config = dict(
    n_layer=13,
    d_model=256,
    n_experts=64,
    experts_per_token=3,
    d_expert=48,
    d_shared_expert=0,
    activation='geglu',
    moe_layers=[0, 1, 2, 3, 4, 5, 6, 7, 8, 9, 10, 11, 12],
    router_score='sigmoid',
    normalize_top_k=True,
    routed_scale=1.73,
    balance_loss=0.00385,
    balance_bias=False,
    router_cosine_scale=10.0,
    n_groups=4,
    groups_per_token=3,
    init_std_router=0.00701,
    lr_router=0.000265,
    vocab_size=16384,
    norm='rmsnorm',
    norm_eps=1e-06,
    tie_embeddings=True,
    optimizer='soap_variant',
    lr=0.00335,
    beta1=0.95,
    beta2=0.99,
    grad_clip=1.0,
    batch_tokens=65536,
    seq_len=1024,
    train_tokens=236900000,
    steps=3615,
    dataset='wikipedia_en',
)
Below are experts of layer 9 (counted from 0) of a mixture-of-experts language model. Rows are named router (the router's row for the expert), gate (a neuron's input weights, with its number), up (a neuron's input weights, with its number) and show model dimensions 0-255. Each number is 500 + 40 x the weight over its row's rms, rounded and kept within 0 to 999. Numbers have three digits each.
Before each expert's rows: "comes after" lists some tokens at least twice as common just before its tokens as in all text. This comes from a sample of Wikipedia text that the model never trained on. Tokens count by the router's weight.

# expert 12
comes after: " |", "%", ".", "0", "1", ")"
router:531561501491524492472487492512504428528540551455414497482440452483504577478554516482534625485507511572488517485455522556581541562534583504514523550489560503518526486484522503546513505532488506554519489521451471483539483436566507525553454445498527531414468415415540581497545544439512512515550499473480495563538443443482520491477531591485530512528540529547481451527509454493490508553522495546505529440500484465513553561492483523516518523475520424512469503510545489566531482482484440487498421470614480499423543531541487449414515409482461491540555487503450492526595549508595466514472587500499530494552500514514475520495507439431504471538528551539528544476428464494441530509501482474484515502467492436494521520457577498471492480463481545515547562500517466445502471483533477
gate0:537499497513460484587534512525620437499509495531572526487506518562457485450456539476519547461506473429471511473561461486420500528468519462476501468479516443493476561444501513481421508491527534564506492551461461537495482447478540464493445512390495512534537479546566510543520490549534497469499510551559493507537536403438478448503518463471453428536537528470500505481528515526519444544495527548446547452517510551482514465538458537509458558433465523429525557522453467448483534476516517487517465489469565502519467541488549477430457506488444467558526470507518578488457520544500601499554452477520522481484478475546498540461461521551543528462571429473465534421525513451560540555476516507525558531393464461548542462548431567517462517531537560545503540564516500435508508459523522
up0:537491488506473476455574551540624495482502482541449478549497503516547512449477600484501492466514541534479525483497458552522479493523494418488490515491584565477510487475537525616443558545534538531534443484537513450489418465499586502491484502469450417498612509510569488517523496573542468486480496549496478476542511446451475475535494463544477405534500416461434476482542511486473405473511510501449508514491390500499513542527432503519485516486460465456548531550494528526494526484491508467472537468526514490491528501503498399492494539513469483525513462540520483553377512447480481488531457424563534424503468455556487512452457478479451460469550488486460481472491462542549561564477549520515520508453519482554509526477457541457440533489527492543462561546514544476517580473540519

# expert 11
comes after: " ", " |", "|", " (", "″W", "″E"
router:542505504502557466452539560515485455519526510491452418485523534416434516476492556497506633504520506552506486510419460525576543609513599492512537509462571475409478471520576493532523548494491496525554553517514497440564489483521543507490459540530475457470476430440532528534536548456570543538546513435445529489481550504477489500516464565475574513502475501490417447562496522544497519523451486504510580477539506477516598526525505520532594514454457509468553499508487469507502538545513442504506463485530424416450497579541527435480543511524525527525520484495447541449547482491479505559521522518518518525582530494547465514445495500488470462462550520530494479460444518578477475491406440509489474500512506529528533475413550479474492532477471486478527555459489509472518497516585483
gate0:557468454441494419551523493492447451545517479528485475513485550523509516505540514512506500553477591455515453476497511431545506510477504528492507570513530488424506477561467476476448536525573536529497518479458544459489467522520512481570511564467489516545513457486470517513560535494489476592523561549489561526518468488481414439562456470440560509496489513457493483551490518562542488474491503446507462512522458422595548502536483505487470539452497537493567501439475470537455532486534476487517487512508454506517516513525464503524489545554520519519493551481501557529573516532534486499558519557522575550535524546520464555507455465529532535441551427479402465527492546436519518480484468520418440539492506535358549409451492549513393512541463463525458555505525459528534495434610501
up0:491499531500527440517518477472488438497538464507471455474517510488496522549508483574498501534465481496521497483532555463490585449493485478506492540570517456426534460439530486533485523521581501490493584446492563448515482506528478431540512497530432492522501455417493533509551537523454522519458509470519574517510527515504485449514500472452559492488469527435475520521433514431534527480478482523549490478497523452584455500571454506463476528412494537483510498481472436548470539484502508527532532517476427582503472465540453484520418532580494509556514521440473524543484497623525518487571500565486580579495584572501503477519517517469503483436549379493502508463457517497530547465510434541508427556494524585379494475504498521529455543581488474518417517436517446540532465497505497

# expert 18
comes after: "-", " |", "|", "\n\n", " by", " J"
router:539500486481558567510592557523490421532516479467518425479457542476493567512534504534547571404503522496469511504470554532539597539540512530580489514464528498431491487491515437553493532533463533538545519506523477495485431558575484552556550508552508535495459410489554568533525557499554527496583506552472507532516520474481524503555542556445524562548496530479441445582589580489527588547518447506561575476497525505483534527456493505540564492510478465496567520543486503527513485452552443538459502430533470449413567584464517458436502529520454542518486484555486509464562528519454501451524481516511548518527551540459491536460488461455497524509556511518456475455536438480469508522493448430452487533482486452501476540437527532502525476475432529499542523501489494538482495500523480
gate0:541493492513483481499499563447519506565512510508474420560520553549496513490556539458620477555440523482487485421456467532541493503509527509477507515499504531469520566565458521530500465526513506546535473443469510453529524501463497496473463493516460589432523485525619538602477549468526571529464501563446516548478499484541508460517513490527478517463497563512484451501539556495532450472487563458417502456522480611517471504462451570475422502451498505443577478416468484488497478519535496560538515470520472437487491557500531478518489487458515557452406510528530423488532479461442500552547477521508497469536439519456509456510548494556489573472526530504506528453482500473457507470503553441483444419477513496487432487496494390481544486566493531558602439435507483514490487484490544
up0:483508504470520490510433429535473484449539553498514539480492470418510535556463481529392520455537449514517519541546531416522470537497489490492526527502489434518508433476555510478487482512500472465446493557502491520490462505506536508517523500523532462535500542470403434425499468478445425462533545411495459478500523490476463460476506556429546500516474478452468551501446466486489545487537397513524517549517483405501498505496526449490503493516489554557436545503533471541463503491477541449490459545525556550540513440454496552410507494553462436522579485486449550494473458563508524472450529490469540509446609507537448528532472457483510454489458424458536469598494500571499487486505455541530560593576460547511580526527479564498432548483543475455404530533526508482518504506521498

# expert 3
comes after: "\n", "0", " |\n", ")", "1", "2"
router:538500496497553561507507546536529481517535527502449544528464472446510544502537459521561610454567552470524555512478480494498499561543593487534490518475527499485501502503500469553463480545508539573557535499503476516537439464516521571559476543528465470458539396409524547473566570493497518558518549525570547554549526496509540449507484547439477500505553562469498440516493523482472467583451481515518562515494470506533577506486494497572560515524471469556494539483568419522534445497526392579536475452500445457424573554510500468488544510575460527501505515549468461455597476492471485527491474508493475471542526522563475529427530480461568521464559477480529495428480483475467438554492514551481447426479512465510506469486560444486474462436493548456501505490485474516475479521553487
gate0:476525503501517462414409500509482498553476468534610472525511475467481519536459462434483506512501557489488543496447549557479479575440512504442543432495525616522502525547524511544533481520484544453493495541478437495478476504498496514526477590606564548516517511500541409535512476465466435514599420484516422511528495485484458507458556506487470488517517489458497519498543518456563471446494517521572536443461499541468544490542466460530492451480493497472517439554485553463502419523537490482434484465552454425492553574511504508513514476492533546507461495580598442412499458425552478486471425531492505472547495478553460487531537528548495422540490463550531489467501504489525578565551568509506536501414502522568509506466510499491525437494520506446486474553486474493494471491483457
up0:508439485529502509563545438528479470509463506479409502456467568596519446471525524536516521495455520494485479487550511434539536533570459502561499511550503453466503452452481452502492520483509474486466542436512563477463456529470498535478517417454450500495468524504507563498503477488531570495475541482471501504467457476542518442480467494509529551497490546559493463543476521539471522567527436440441462560495474495530538499445535538484507543575520495538551563430499430510513612443438539521530499543444545573513437450456517468448498462469479490507552525455404477611478528508461473515529559494457478492521469473461542467509497466430467517462501561451483486517546504440482433437476440478478443549566540470459474543472567488472516585517444445582527513490508507545539429539517564

# expert 49
comes after: "\n", ")\n", ".\n", "1", "==\n", "2"
router:523511466516544513482507520519503431540566548532429506523504532498541515468536469595550529469546544494574478507481550513552544556542531527530524552525538455466500522543546467533503517546506556572575585485520459506546478472538532496579513500572447533517417388424551505468513477480531580506488522486472534564507536549506509527488407550490517487553526565410498468567496493520432497511498451508561576533503488503567564506471495498516504421517489509518498459443520463488524446532522464560471440516519525454448578536462543495490442505478457544602509441512495498517569474481571539541496471527413517504573512521540464522474527534427541499507544532509511509463488447519455461555495513463487545434475512475488486473420509502527519457423485550472498483473514439464498515469461435
gate0:464490503431545514504468532463568487546593553537451520488459452515538456520462548516533544452538532499566428541491517571540498531502517507480544504536490406478407523489510489486508520520512495493488492457525486471590528494497459529561517468523462560484499499499495484544515563516486428432452440542495522509555534505525478455429476498473459472452503487451486535530460470472468454420469569454426530574453505421566488485495450518516486544410476524568490519535551555556436471463500477482587485524472538480534553477545580473512376462505475546485450471482479479488527513503496607500499494430428523466526490464554586589500489480573482530501480483571485520489518400501530503549553506528458526498461545503533497498452467511493491449486487496434470536476470481467491424484480471
up0:513420518432479489560477548513502475536519557588420598418517489483530441528438501492527497536481475515542499523490455494462577557446506440509517552498498523450471483458501483458491556514498524472491517499458546478531440468557491465529512530524511518558509470586517465451495519495480462529463481549488454491524502500541462428477518485503444493465487505491505506568498501475492451401463566458474486516488462510490616460498421458496458519466502506542445513514574525479492501497518543505486561469440499488500558504523502494534398478504566413482503477553519495502498490418466547542476475448494495485473456537529534642423471449533504546447531495526512487495490405460520466527456558574470529544447518519511539585470511516583472445435483553447500483499489517408511529425493513

# expert 25
comes after: " ", ".", " (", "°", "′", ":"
router:526480503507469535524581531522443497455528491462513452537453471483511563468589501538522528469465499558470538525441497545534469500530566485518580516422519508484475515512546468517490554569483554540508547474495421534518485439504515540551505491550507578479484331475534481541585496454463562519536529502459502548487548462489479524484459579484469460523528593503513417563548542510469500551505540466535559498589477494538601538498530529528521490544477506499498492537539486517472457488521452538501421466485462480416530550547523433466495434517474517547530489522493463439576498495506517540551555547444502607480539522556456551485566499445513515498508536586503545475507544495525501542500513499561494457465501471451492435449536426496513491505517500480484523464513504423543514489475484
gate0:532502460507511459482479564546498469525496515528487501521451493522568442497518444530481550457546502479544485528461435464499523537466532552540520445526502454450526537589521522500487506466596477572566507482580546488521499594481488491529571530492411481508515516429491487400557509575525528540511470479506521533583564490465481400477493543455471571420504531551468461521496473533436464529522446533550528541496518468516484499548484528501504515512468620549487537503404512515507525443484471504490509492548512486508496494490588472502525469473517451529523485568466516494475508565444496524485364479426482493452546480476494444448495452443498504459495465463463452488535535510523458475464473500507494566461585441581502481465500450475509489580564485574519524518523492466467461429511474
up0:423518526583483509505532482537510467476457442523563454433554506434521511471534506466489486448471534485458471535436447489542478491529444575476454509524494484548543525565514510436496480407569495426519511488486517475512569568418467476460524454469555454513473497454478527493516503531503489452483530607510482454492484478548500503498537504450501566493440522534538506476542480492433565582471442550556501531488567494476512511514492550419561498475559461526410514516495554525488432507478447424446531528512474529524474478525532444485564472462497474521468527478438516558473554529529454503398480461511478519549494458534511441547517496419496450478515536455452499495510476501541538516576518538538526543541477484664525492478481489535461592540533522519496470518433493496518463530504478

# expert 17
comes after: "201", "200", "202", "–", "199", "198"
router:524451484601526488545587521477494511509497512512478439533504502410465539495476518520514565445487551523537530531513506559605540491506560464539573544501544463457552490478548470533521520566451523484498557517537484496531470442538517500508506562544450474427524398460556557475460510439512558485542535509534487575511473441484540516488443570480509523537550508519434436543484470451482489572565500466494519461522506508541570467522473522565491466507448535492552527540499411564487470487511500525531458480550455483416596557501540470454480524546408506547499456473521485456595534485531536530472477489475476555566529540542466568468566494454510468498495479530512480486474448532501502545557481486493495513478593407558476533444505539457536488501437471530519467509526465468539525462517489
gate0:503573459524496515514496548471513495476451548532545499559483572478499517489485494528530507457466455438549432491489457521507580454549464504463546562564472457527512463478407519495491487556514478488491470526555501489444420542466452529466591473513448488547529494495570473560458449505538538509543561436499566534515539487531522519499512480586555509422481498531480498493490471504546466472467546480458491409492486519545484544519475498496529417483442467470529438494535450460496505551474534581566497452413499528489463475474594448524490432501454441523501390537450543501420446551513461542482437495539496548579508453454447527478438548529547507463434493440523525511540478513541443531487511506483512480533594485500455459517467501479457466502477533500591479451487507530517489434528442
up0:408496513389476515432495474573507486498512507491469531502583503496488500478486577451555480545563519496488564452441568457477460599497510487544416437397567532527434523521439550515479506449460520536517469508479530504534630508459534474560390475490555517498493468535473528481537480457485530430529435475438479498426449547504457518474526562505548478483514513477496501480483513541548492547506434434545532543447495504483499498506516570477542502525610526508503539511495506512478529483432467517462535518517503466539492413567492453516499530533556511473487519490500457455535531463556551405570534562494518528455462505493595517501453456486515480516567459530503489499494553498493487502445475488518488496446474547497539498425513448511469531503510458456459566526466444502477516538473510

# expert 4
comes after: " the", " of", " The", " a", " his", "'s"
router:532456454522553497470627524480439445482531527480463457513477487534493545443520536514516575424554527614536522466517554562567529514558522531510531549479574495491506444409630489526491502552499564565484557467519534479485425511528524481536488508553491487498491377442514523538537517515465567503535475470498531503453562537452526459488499561456516501500513509523467460525488476488449535532465522508530532460495563485461536530481503504614502513505534460479517556488532449527500455467531479552475454445529476454408584558527472485484505504562420515508546489543492436517581556516520529554513517501487486499524587501524461499456529504500486495458483610505504481468466505570431481499503483440500467480466522490505516506487563431517515510509443524461481527475494487544543465524569514
gate0:473532498533430521502462536440561469445512477533524469525434517486442555471561516496439533472474459487508443552495388528474469490541486563395450468555450460624560435518542485512504439503513491496524496558457515503519575489478530552451534466485521524443476481500490569531508524464514526481510508579544548511527485531509548459525536542456513485581488509531484485521456466521461476428473502499463552494467523509568460416491483432522511396511513365470409519498475515466554568600539455500521514471477491487500441519494438527496480482601522517486474456433567448521508502516507522490540485509488494507522492564505529478456488508489437484491507488481539521512567495494474472485462511491501496469471445541561607512542435534461519535478571519531536446476509542545474554472463512
up0:541531508551524543467446538542499565521503486484422522515535446501567482513465538495540477503508425495499532418504604465583490485530531486529575444466508543463458577392443525471568512493508495487537476523489478436530446467519526518492520507521547510509482517568492471532544480559537436488572515433453423472498515451522518483444497477521531520474465468509492535481498533494470513476559411500577529518459449513486502473524528588500498525536508589490509491534543505484399470429437610562477535456505468520515512486505549462502451505461519460553530495594530574477407489497508511532467561452486459457517465467452502545542540461521574550474460527517460512484492520463510487566500515557524441497502554482472449499490546448490444424531545508457565535547474460494525484546452544

# expert 0
comes after: " |", ",", " the", " of", "-", ":"
router:521488538512496465435521572568488417468565554549477481548520537491489522474490520496509585451502481535533566466478476545570609548595540489517538535437527500472492489508525465524476493538461537549506518532458494429517452464514535466538453499600486507454470415470546528545543540455522537513522503503447524542487485520523486424496430589498480535506523555504454442600429530517459520503536560466589558458500513481616546494466502503504569468477422497495538495537500507567496494562504424495525452471478506444420552518491576466480436515563424479514564487530492491499519511485495535463535464495492544525540534532519509480481478540509510526471502530516532500484479495552461506536520448529482552490480508406489501437427494476519509537484517561489512520419411473501511507431525465
gate0:478444510542516462571489537517514578546490494565445512535550520521454522564536508431508489411538497513496543563518455492564451511524544440526543539500506466497451591565470431532500599482492506531514477502560506466484589501469501547475480468460394469553604465495527567516469536511474535466511498469504645464447478523443511433477467538495452463530432525497477483495481475478483468505517529568552527506504515427500500534540494491499502460514516586451500544451568484455509500508510431562574509462490468495522516529505455542450484471580507545490440495507526499504567539412473525453548467442452536462509485508535451493537453475483476442513504479535485586502535491558481483535485508432516475573473527481510497459471437490513511458464516490566509491560547488500455549452439545
up0:531520465455492507444571490454498424447489470458456511462488481418521538435471516604508490523462467527471453496482546534486568490497452550452468437549468508482566398414547531448517419504467499459485478458468443507527459504503500476506518503506563526484447515493481487459484502510531511537500511519509409513465489476504524511538504426457539573486569505536479492470587512526581487541446463493441493507511510571536500436430495535523508534506508449570470423519467514497534504506504561471456478458527504502506494507531526474516549438391441478514541521532454522504425418537584492568447545530512442492435534500482543507511540500467495532475563531510483438502424474427520525468499466541509481445515466527524494517551567448478442572532520492408467511430525513473550483561556477

# expert 62
comes after: " the", "–", "2", "3", "1", "4"
router:534528581496561510471504502549531428462532509468458512574541528435453565485558450506529610476550543578479533508480526537533607497503549517515585505529489470451537509529519506527470475507461549551460524509441500461565489489519529547552450558580477565522510433407522510501516494496557563461554484495494507534472479513470458510517538478484506507497534502500483487576458499454418499527493519455502577500521491469500544569497475490524514514470438469469515513518519442586533471542507426483490481404515436481444512530485526425408489504493487474488495474586497445458508520510509510514445455517472550486552548544523453633441490463449524485410537471526461470510450522496453481560516484449525454463461491446514431489467524478510553558460444529505501556489433468495486510467528497
gate0:572454523466531466508469567561524453480546458513477506545432477509461478475525491502462440562539468514508517529401522459526460562506498467486575478520496490496575528514480492454532417502399506491489447526474448450573507517488625471474472511501594545527520518532557538545578493476500552500513467573434437464490507538494509441462443500525467508508494502554484472543490379533559504481535548516490500482458450492615462513485513531516485515523516502473499500436567559497513516487476499494487538477551505479511466494501473512556518513497488497478440499455498491532530483561523500579532435517524494452493468502535460422527557508442532523468516496469571512502532392580488458514466476575465494469534452470474512565456452390449496542437509535537548485416509480495533509520515563
up0:539455491516546547509484495519502515529492511470475475514490567491493503493469445515439546525420484453490349534519510510568497558463479507490514488468427503498634528522443466525480479553499500509527496482473430528509531531422537501506492467505518526427483523502534502566512564510544517520473521538492484409495478466471494443526495525475525571495490479474545504461404492511484478508580563612573533536477486414467493517535449514466528509514442488490514512443490562549551464519440538583504468484574465494517512472568476445507541504450526504525538498416447486606494497477511523453495473559611465484447480529481537439526514507488500472529507530484491506433543445501522502492459539532480531477502439528531463495471525467507422459486508570532580454435485413509554461529559523

# expert 30
comes after: " ", "201", "200", "199", "202", "198"
router:538510452565485514464596510465473486512542530513429423508452545447528576521548487458523546468489512516474519509445519525549538522506548474501558552426528490450508486458585496563472544541484606512520536523542475531554488447556506529540490536525471501481432427509532493521505484506561561474592550497463460537481477468456532374505453572483462544503548544483441393523513500499460510560539517441538523513501485513527538524483509544529566489524468479517499510591499440512494487546509468488482505471479452469439544515492546444408530510564496477565581481514500450491537501471557483551526508540481556546551554555482422533511484474419540528478509499529449474522479452452430478533516463465511458486467442425510509512409539468494495524480523498478563536475494492505543519524578495
gate0:461553486415500527506527470521422503520499545428472468498409454505570524559547485543461552520489591556535476405545512483532508524568533509470502433496544532473477520550473456482507517519471534563498435434467476501527427473502617452481587474494540559552592533472582505465457553489489407524451527492497502450499459482462535522462513446516474524510474447496478523475467428500450493496434565472505530492435574515465476491497478511536562541607469480511489545492490503507492623492462532525475529472556513444505490479522475483491474491567551571496514529488528443414483485554470530506520491551541444507513546486485510457529502456485485531551470540485420484474431452512448491546526435491468524418440486454555497493503511517528557480496524471536477469512465450523504512514525473
up0:497572531582477521512525558456491519499479558524482559519515461476507536604519501456552561546431491465469456476462460466540522501521532444492445502394429461520572485462569460577441534519507530506514487496508450548460497533527493513595482497599445490526528524486531452557537507501454467463504560553511473482498524481522488463511485497472475437520445480422512486494495454479421521571521437478512492548408491503554517556540459475528502532459506460503489448505528456513522499556537573514517456432519494456497449481521579463515471526480476543455514515482448469370537505445522476465526507496561526456559512456550502553530487491487472500506597457454481538533531543435413552496517546572469493522546515502470570448453504539524445503443522537481526487480571563492486482466483486

# expert 41
comes after: " ", " (", "–", " number", " List", " two"
router:498532488529473495560531469495475496504446515487452465494496557455486540509523499471517571476485496577480515544428572495560527564499557529589557526477496481498508514464573437557494528506503531552520540506521454483513495405476546542550568493513493531497473400476487484445500574471524492502550536509492534547470547522485505489484480561468503511533524535449455435584534532544504534530504533493552548493535553482507543500489506511547587439521462457468510478487497449551485482511484397574520419468501468450430532561510553398512562522559458498584520534543454466521527532536472542502479507558482592541594575487517510540496522474532532482488461507546535518425516451495504458579523518469475484500479531451450463437405519444485529481503471499493536513446476484465514502434593450
gate0:517475490567489487495514505451525525497584512466562523506575496573532454462532481536568459486465478558480563538507459515475513512505514392487515588487557579564456531453538555502486494488467463521519474538505609520474526479476509469508505496430486508509452476487515516436457512504530446496470502518547580559516413447533473544457500496502524488508421506488529545463514537513497519459537503548592535514418495504494394492508483555476453503485553534570494508533503504523483503440427546477479478457514458511519483473455528463534526559466550518474510535439536552568445517509450476394499494436500498537510555439446468526543512502529528540533438489450516543504580473502558517433379479468517510485486482480511491488508497532509458558415505499436561427490584555510493474491448545
up0:443541473469504529449442517609506510497477506488550540536451422490522463518516524446496564489508585576443480473520581524551480524476442626532521513561471516526537516486516514463534452504493459493512436527523486551493479523456510494514485527480497491503545556515523472511546483471495553583489460446380401478493525485489551493510520463428557471441477472562489521493474422533491533454477514480459500573482459528456488504503430528471454539388506560599503407572507498501436498549507598527554475447494529551516486455536458511455493497521442559492478468562563557492499499502498501473496506478516495481529506544489496490554515503461540445488492468442504502548435526432517498535520496560432583505448475576519501521487491541443501490495499569472529475477426497479487488487477443

# expert 51
comes after: " |\n", "%", "0", "1", "6", "2"
router:501456550545518498518530504529419457511496511559455479474481501523489539470607516482547556469507528493472537564478575497551489551527577516530536529471555483402507486505555497482503536504462526602554582520507467461514479468482519530584482511504509487483580407424423523518511478488531546525529450484502497483493547513507516434597481507531470516548567523525494454589486527529502540541543624524537601454534521510552551513481504516571539461435458473478511503442465407540520450566527495499486456498528502489453529591496531470504469530554456475517513507541510471400472499547518567560526565509439500569520574514506475539519523456492561494462484541485510497539464493494480484470480454493474523513498535436494489511471594509478534505470458550495547535470458479441475480502544508
gate0:488574476495490507495474436568527545582500459476575570540512552466476460495512512505502452477456455469565466522595490444498487507481498483471497550466440495541513529489509531483436449484492516501548511448498477524453501513537413425508535424477493589476507472524496450508490505523438477513484507546492527495532555460602535531501632480467555489464531477497530521546530465476506495499553508587523539487470517487506466491434573530462493438457465456521429472483485484398601524486543463466512521528487508505510552451559581445524490490535505536511506542528502467501487512492474492464383522472503485503564494453587519499492539495408465504579452506518524486451478435568551505436456531484495506527577493558455506492494475560547423532454437519486496573498479542509538490501497561
up0:551488556541511466497461544491508510531492517551479476540584437475537518536493449457458528569530546521531579543467421542512444506523516524467532477573448564549425494519515518499436484516475488520518537438510542479454499491472571580526494531542554443443503493504503467495523506438607461469547529404508460550502466512492477458481519486494490551466504513521438507447473454520546541495431532458542484549520466467439486541448534482479614488505550428561513495504458487505503464472490542493459498397532516523455508474442452519517492455517525448505447503491488528442508573432468542540522448486490438453446448552549508496533469421584499485559548449363539529506523474510454511510513539480488525518448449492510452502534494481492510474498497531410553531486489424481514494506530431

# expert 56
comes after: " ", ".", "°", "–", "0", " ."
router:524465513526513526465553485494476478478542524510461463535500522447477579515591488475473549438488543602463538485458563548568550585509561495511552541477496475481498486520597528526533516553460530574467557525520469495584366480528557583569541497563468520440479396453511460518538520499490562516545549521436466526470514495504473485510500607450485487483526533478457442589479540491488498517551578497519517466491505443538569514478537553500506517482470510495490509506513472545501479563493443515455478495492448458449513477534558425388469511532447492519554529572491465521568512473438556569514495493464550526499495473543490510449507500414463486556520497511491512487482458499467491559529417521509457503503501408498491542485549462502515485469489503466500554482493474476521529543545477
gate0:474545445554480465458474477454537518519535562506527518496493554545452472518499494562505563471506541463556534533558565526510486543484478500510477538479520582525525549519491469493477421449499478520509654466582529535511456496474511516457543461402483509534545469538506556492469581465514501529422447565532446460490490435438491449422586532455457530526499531480506501547438436552544485438498543540446534488534525464516491492512472513546565482524452503516501502421493481525543456486461452524543548471564602488459470488477503517430550504409545505492507469465462439525485531555496511529540513589487537513506518449436550503474472481499509502488476491470502476511514549551460506552503493471452557433538450516552511428534528460454511474429487531533564433465483457438472512489497440
up0:491508494425520486518568496500478455523486525487519507478477486450507576483503511480454432550465535508478525481453404506486468512531480546512480505474473473551462472476521517509534513491506634508494418537451460451509491512500538531548486493582447500537499493433449514513552496544532544453508499460455529458458472572475494535490458506466499533488577488522471515482551550437428505569396455445513445479454501477438500495443523518492495493528544470478467511528473511540436552484532506554516398546451456557514454531520509536524470477545527523491490529503525571519456439426491490466377509388564505478496503500602468500495564487523474484550554436516462562525468532464527500490530466517565477528462577502473450518496480518597466589523536504525490514487517507527512406554524579

# expert 10
comes after: " |", "|", ";", ":", " in", ","
router:520500526519560462495570521480510437538544523501512452502513502449464578492531469466502604476596528556527544529441548517572548516498535484492557541521556521475457492501553485537476567553469569556542513526520487421538457443525511430537516532544531570464472378453542503481542477488501527494491483493525508579470565505464520475496521557481552529506499585536444525563519531523501479472504532510559546464535488507526560461488484462582525466409510500492497519461484445459523463490522443523523513472483448487404558560522474463484458506547489545469548506540405542493559541474525573476507515541493557527476496523471460576478554466460543508451447525454527510460449500486413466499493479471478456521482464439494484486434582488472547502514490526473469503454477498423461509402544485
gate0:489507489470487500509530567463569552493496555550495502551558521467490512500454511506442461566459537481543504536532455512475492488494436565507574467540475445466514505412495507465423526454515484465433487563524502473503548465552440485445573506504484514519482539518488510514517444483547551512544478435501507456515506470480490455491493515539609484481497539568555502437464458517477471488441489538434529492516567397485526489610584476575437502472453527489548483486515387501516492497516467459495460535455530553519574521517513518491450489488458424498480481535515545490482542551526487450443480443470439562517446514477511526503581565580456532469527457494571540503464477435423501490494495499525524470504449520568579497462556483486504428514542624477468454490538484481487538476498484
up0:480478485550545505512467452452501499474450537389506495502535535495482521462528513522569562423518420484500496471470495499502549497501477527522525487497513529507472492546469408537592418542548450416550505490459480600550509574469505471531498446474525507530466483600471510508460523512417507428554495527498544487442493550587453602518496475492490465490523416516497501539455453419528529504540481421492512483431508555534506532544487594501522528490473532484442546457510590510548506521520501509436501500529529416505464384530477510489464434547579582497456481428463516524488557535509477523510527506536478525484532437510526447490532488519504516471529507532517484534514467550532473482522557502467469554472468455457509416540505509426477516507456451471498482492526495538447510526424528

# expert 57
comes after: "0", ")", "1", "2", "3", "4"
router:529484486496497539551606522540477453531521537524462466529482517435470520506500457487540616490516563509508529512464499534603545542527546466519546526514544478531500509471508458546496411570422520566562450535555489544543437478497511542549480495520465501432500390405525541465545511504493544523548522500501499543609499451474537504480524543477520503409545497524456466550494514516452470584448503471543572485529529509528553541441460452527512517516486508496488486477523454494544492495479413527527487495495490443435526464516468435444478526565475535527427473575475507528556529472482537509464501486461515396495560488520443539444454454479507536490485450534496509486429446522521490523492474661472508472448481468518468523505573471507499514471473557493513529479515460501532519498526499
gate0:487493546432481541478459477498505493414477487524513517521514459444495537509523455500493525467473558523466604509518520500459373471505486583450518495511431422490442487517473518449518489506471554513548520486549470539419496504580463544504439525489464576463558466502516428547526526518490540460515577492554501510536510517545457465514590453456513545492528506508488520519631506489539526484521495481513471514472510462502570516497507465550567572509493521489498495454474501523470486551551467472445461499520415501533505495555444473530527488500461546380444614469475491486455479518461514513442508447569493506518471398504468509489547453487486512484542458480484451483459467433515420473463541509494512463502356561514505512458547455463575529469518490523475463515536537517466531517521520
up0:497561496523518488542434488484427487543552486510459473453447540563493444453511522531521488544563459507514457478495499424454510553531504539554489479523465518405477509499516415514493511485575481471454531484458452457514473583444521467483466501532517401508497578528486554429545486491553464486463507560554536480509482507498483512635492483491485507485432542464539503493403445490545513550519491516512519525498534516572519508528518474463452468502485501479452530488530502470508358471487480516514487459507482509505482516404521533471515544482514394529525469466536493530435504512585474448490538497490484514494526601531499515517492530479595505490527540444467535457545488509511536526456486486510487495496581456465507455484472415617441538441527495439570551511527449492561445476452510

# expert 40
comes after: "\n", " of", " in", ".\n\n", ")\n", " to"
router:574497488508493552553545534523538441511552573523490498530488495513530546488518474440524576451578474519529508532499478501531596558557539519530572489524576449489470535465607488518531531545506508490544549535547475488546438485513500552573464497580534530439503386406502556484506500469534536522493545476531521512433535505463526489517410484510496502538549541519488452510465500511510458568512512484532525503512538497513543553437497553526510450468516497478547478471496424542551446534455431503485445507485540474419548565464525469473507515510433480581535483549437471488588534518487542548498485538497552525562575498537487534447461483414565511482439528539519482524474474527460468510539526412472475465509551492465496518440563511543526494453419508449522572477495490485484469458542492
gate0:503498477496507491478486512532474471503504500477472507534632501477507506601435496542514504606537515500546459437505541495497517544483404523454479463578537530534514490480460431509500468474476480445576513484485451448597474478522505467496510532567527519527485482469484551477499554509485486470488532488422553466546548385541417564445404502536519458489470481512549511474487525531415464554550469556530536521509519434497491476511522579477470516521465511523471511504500463515452500460512506497513525471547498473525471442494468554543480455491586518527503489512501537497476470491496486528487543525507494496513555450576541591514439482502524534373479472508557428515462463453486478515521410485447548431444503499494462520473481472506469459471433481615506445568430503468447485518446528
up0:514515490464475476499467519489526560437477502546526514479482527472491532469533592493494539438486468500501495479460484555515507481537489520521578519519480557601523506562494530483506445495501467495449520508542479525468580451562438488533539427476430505463473491478475408539531491529494556487507503513462541525526500402488597486458546464520478468376577551525588496399512456517563479466453582434436499489500499483521503481563551540478587474486544453546496435598534531434571493535510519460511502478484493471483501452529561489510502506542425494587518452498472523475500497508454469472512508519511548503452512493465481485502464453523590492397442522539587509558444501515548502488511475485539521496504489540607442461488506496445507541550487531478469520497499512514418517495502449